From a checkpoint of a small mixture-of-experts model trained on Wikipedia: a shared expert of 64 neurons.
Below are experts of layer 6 (counted from 0) of a mixture-of-experts language model. Rows are named router (the router's row for the expert), gate (a neuron's input weights, with its number), up (a neuron's input weights, with its number), down (a neuron's output weights, with its number) and show model dimensions 0-127. Each number is 500 + 40 x the weight over its row's rms, rounded and kept within 0 to 999. Numbers have three digits each.
Before each expert's rows: a language model's description of what the expert responds to; "comes after" lists some tokens at least twice as common just before its tokens as in all text. This comes from a sample of Wikipedia text that the model never trained on. Tokens count by the router's weight.

# expert 14
What it handles: Prepositions. Prepositions linking phrases, mostly in, of, on, at, from, during, along, e.g. races in bold, population in 1959.
comes after: "s", "ed", "ing", "ment", "ation", "ated"
router:443489471497454528440539537521496452490503434497476481564525541487391496459419532463502530508525559473428548536480462454500529530478449538463469433457518451518551512467479447483563519475535503533436460535506407564485498519412466493487500495436519533392511487477467483487526486501496482514532518452478435520536528493491472587440487464430486437558551496521452489464445454498459517494538
gate3:444462524494433484461502513428547409441558432442406466523555497551449599472505502502520483467432512468505482472526503474482532510474471547448520495490491497521534539493561495495475466551490467463527521497479515476476415473537569545579528466501481523520542543540524540588471489510466495419550510524441460436527470485493421517489460562544453519534521509480525534473563463563493552479524
up3:465494491522516534515526523495445576459515411417508499534584512551484503533495586460509516502451544422524532446552486527516600558515484518476516504548469483565600498492491473418475448490494483482477508492489528441515552431527546564591498441456437465451490510488517456564485458481509519461539386542456520535483476496508482514499461528536487516499534490528447532496493502575487528513505
down3:519520429471466483453575510511514575462517503452507465434441499502544479452524444517472569530512526558567455489430509518544474471506505532490460465507465472531516479491502492504466585458505536497522556510516427532473479479468528547495421506518518474474492484507502573587533499492482498547405484531520443568439515563539473551438428490491527382528455463490532448489478552520563527512553
gate4:528572478499511455489443528478482489484452498553533513514511518608475477495506570537505450520561492433503422541543515528435466421589517422490442541473498485484502471487499492502487517460528566410456489552516463523451481493455446401505535516498480502509508507467464500475542519506444605494501579501450569463553516502464452515450576486550460477542506491551483464527518453460483485509545
up4:405490498505540505499535507507481517472492556484492451479487542503538541466490541514461509440507512439482528487565545510495497463382567471385519494488509532498470527505436515551454506478546517485507471454491532494554575550481459551484463493559461479527491491485456507493517497566639492549552430517497500485450513464543534464504529467541423551458469460496529550534520544565531575500556
down4:502512479462486457436469479533477484436417478555532468507439525529478448499479520511489518487525478491522530523541509506400482539529443505509415519567498512518528525513538537502590501424544521528533549575557460489395504561439435465503528463522534491476579446550484543479511515455443515454491448547519514534500493512533508446495507495438564439508572482547505421440477509513510512519571
gate5:508521494520438510521460426498562529481532467636505531472561445406445451506480481571488516498526527516476463529522490517485448492485483492507527445560442512535436471452423479520470452460522536472387532505479452547492563503532507422426529466497518455527471458488483463479463517508546474499515488387479514462432484535524460488512463529448443566444471529529498482490484491510506467531524
up5:517417444523575566523497539530520501509519487543593466519521455441484497480468562477523524512463543439516546466471450500473479500528598567451534555475529531509483478473483450516501492569491587507479535528480507474513527443572446534482466496559517509487571420444407494518537445539539564489525487507519516413470410458506492527518481536543544524485483514534549518467460455482465517483449
down5:549509525526504497528476466536487502493523517475503493457512529575580496517459434462466528516503499521522521501477502512549506495505441398400537463495468514511487492444465456443431581511440514531447469556464471440445421576512504561509526557536507533402478479470558491506518536444563480474513570523508421483506504552495498517502453535554491437520491560550439559473528492473449429519488
gate6:531546522507511450485493539504487545448580481553528484514541523554516505436491546484486488504537531497464534534482459489408584520506497535474467492492499450503580490524509492508543485451511509495510487427494482531500412499397531557535496477468546475513548500379472462496496510468529507472560565523478429514546446538541443497491492532525446420472488429519421553445476484509450479428575
up6:480482564499464521535587484504451457474456515517473537506454519481469393511503454474510529456466460534549483526497463512489487458488521513494503501406499553503527455503573482422460490552472441453449559481549470476501509510533591514511500506547505511496536492518418545551577460454596429432493459483465461466418522450491505458546519486545529558475514537519485529573521524484584510461472
down6:477500468567484482462468494504439503469523529521440484452486513574492541468557495490479505566501600576491506421433534521572536575536499466489525485557487530445559490507513489577523574530547495496446510492453564470483526543527527545430505528510468520521449517551484485458479507511488543554454466547558462491514448532526506489513458498487423503581494485492475489450604521577434453536503
gate7:523517515475494487489444487468500475510537520467433518534481481489540571522498455501515421480562493379463505477528495440512524487519476534490535522578490478468493556526511500564475501472519446457530475432537530448509525578402520489516476599500537500482558593473528490487454487519481484514593579569471505513483538494487513493500484473524461489456497479453454521488388484543409472482575
up7:478515443481475538497479461563498496502479523509516478436495524483470468502440525467516577483474503535537474497439490551463554463480522429527466466476497493455533431497472506456439497566515511516431423528518500479456474500482493584453551417513486496470485455547504396532469560430572520491499409471533532465468481525490481418585490494535514516492528466482512474578457468497559491484383
down7:560605469532497540439420436560520522591555444442521461488451498499533473436502547544514519570543602544469515506523552550500526501522543524508538440463469504546503543537547424543495528484499489514477526525471473532443482470503452534461490384479489517467439495461490545609531487544461481529484524452532525469502515546513518491473491542472468486506520481497442557451441492506505504509516
gate8:450510492514500541502497517535535475551527557546522479461490465481442557510484486546559522557450557422488498574479488502494506523495430556510534502538506476479418549493585541439435543434489478548559533448473475526554510545501494478444537470495513461527509484413502449477435630412511510458512426453497496536580504498508487508532560458514441511511489507459503465536487512539560477528488
up8:424563524496438469441473521505525546473560484501436437441447561433504496495509492481491430434467502562522442472496614542531546468511398509554567494510418486552547552510525550492573522535493568431533478442469470518461535570443492543515473500503515505477544527527544550535535550530474480476453484510509486465505523462451502493514511511501476412496468479491510485527473566493516535477513
down8:540519524523464462497531519480462453521485522544567496591520503429448494490502544479494545455494535486495582472569490434475447534532482432515403528564520514446508411486476484516515487560529462488446461557552542524441527493459478488456511529547486503574407456504488427485457449478509551450531591506518536465475522490489546538553558526521492510532547488520565471498495555494501470577483
gate9:580477543477500559522487565488513513526443464459520518512530454474542516470537388497538497452391498487475399472517498501516521515512463458478504493457472484488509488521504483430473455468509540517576464520480426489460495513501520580469529499472506541501427454462470529530572572442524458501434522504497514469444572461437480547541483518600530569532558520537498488452483523492516535430469
up9:454477478497516550540459462548459493469529551506473575508462598481485491591493504577435554563514472475514578528517438484561480432530490482514463535518422522496489454493492467543513550566498508476459553494529476471465632533469542469513490556445515460522469552507535430473496491491474573443489527566513489528500460554529529440495484456484539515479448514460545560532470497522522471530456
down9:469545498431516529497423499486503533530510447489529519449418468464508438457532495536551497502533501538534465485547507595515529483562469440461467567532525508458443523514497515501489500515512527509455477508545481501540508533491520526479519467485431465493449508515514558523495623527517397463530460468547490501439565543540426615442514512490512491454452545523498450525501513574498600511530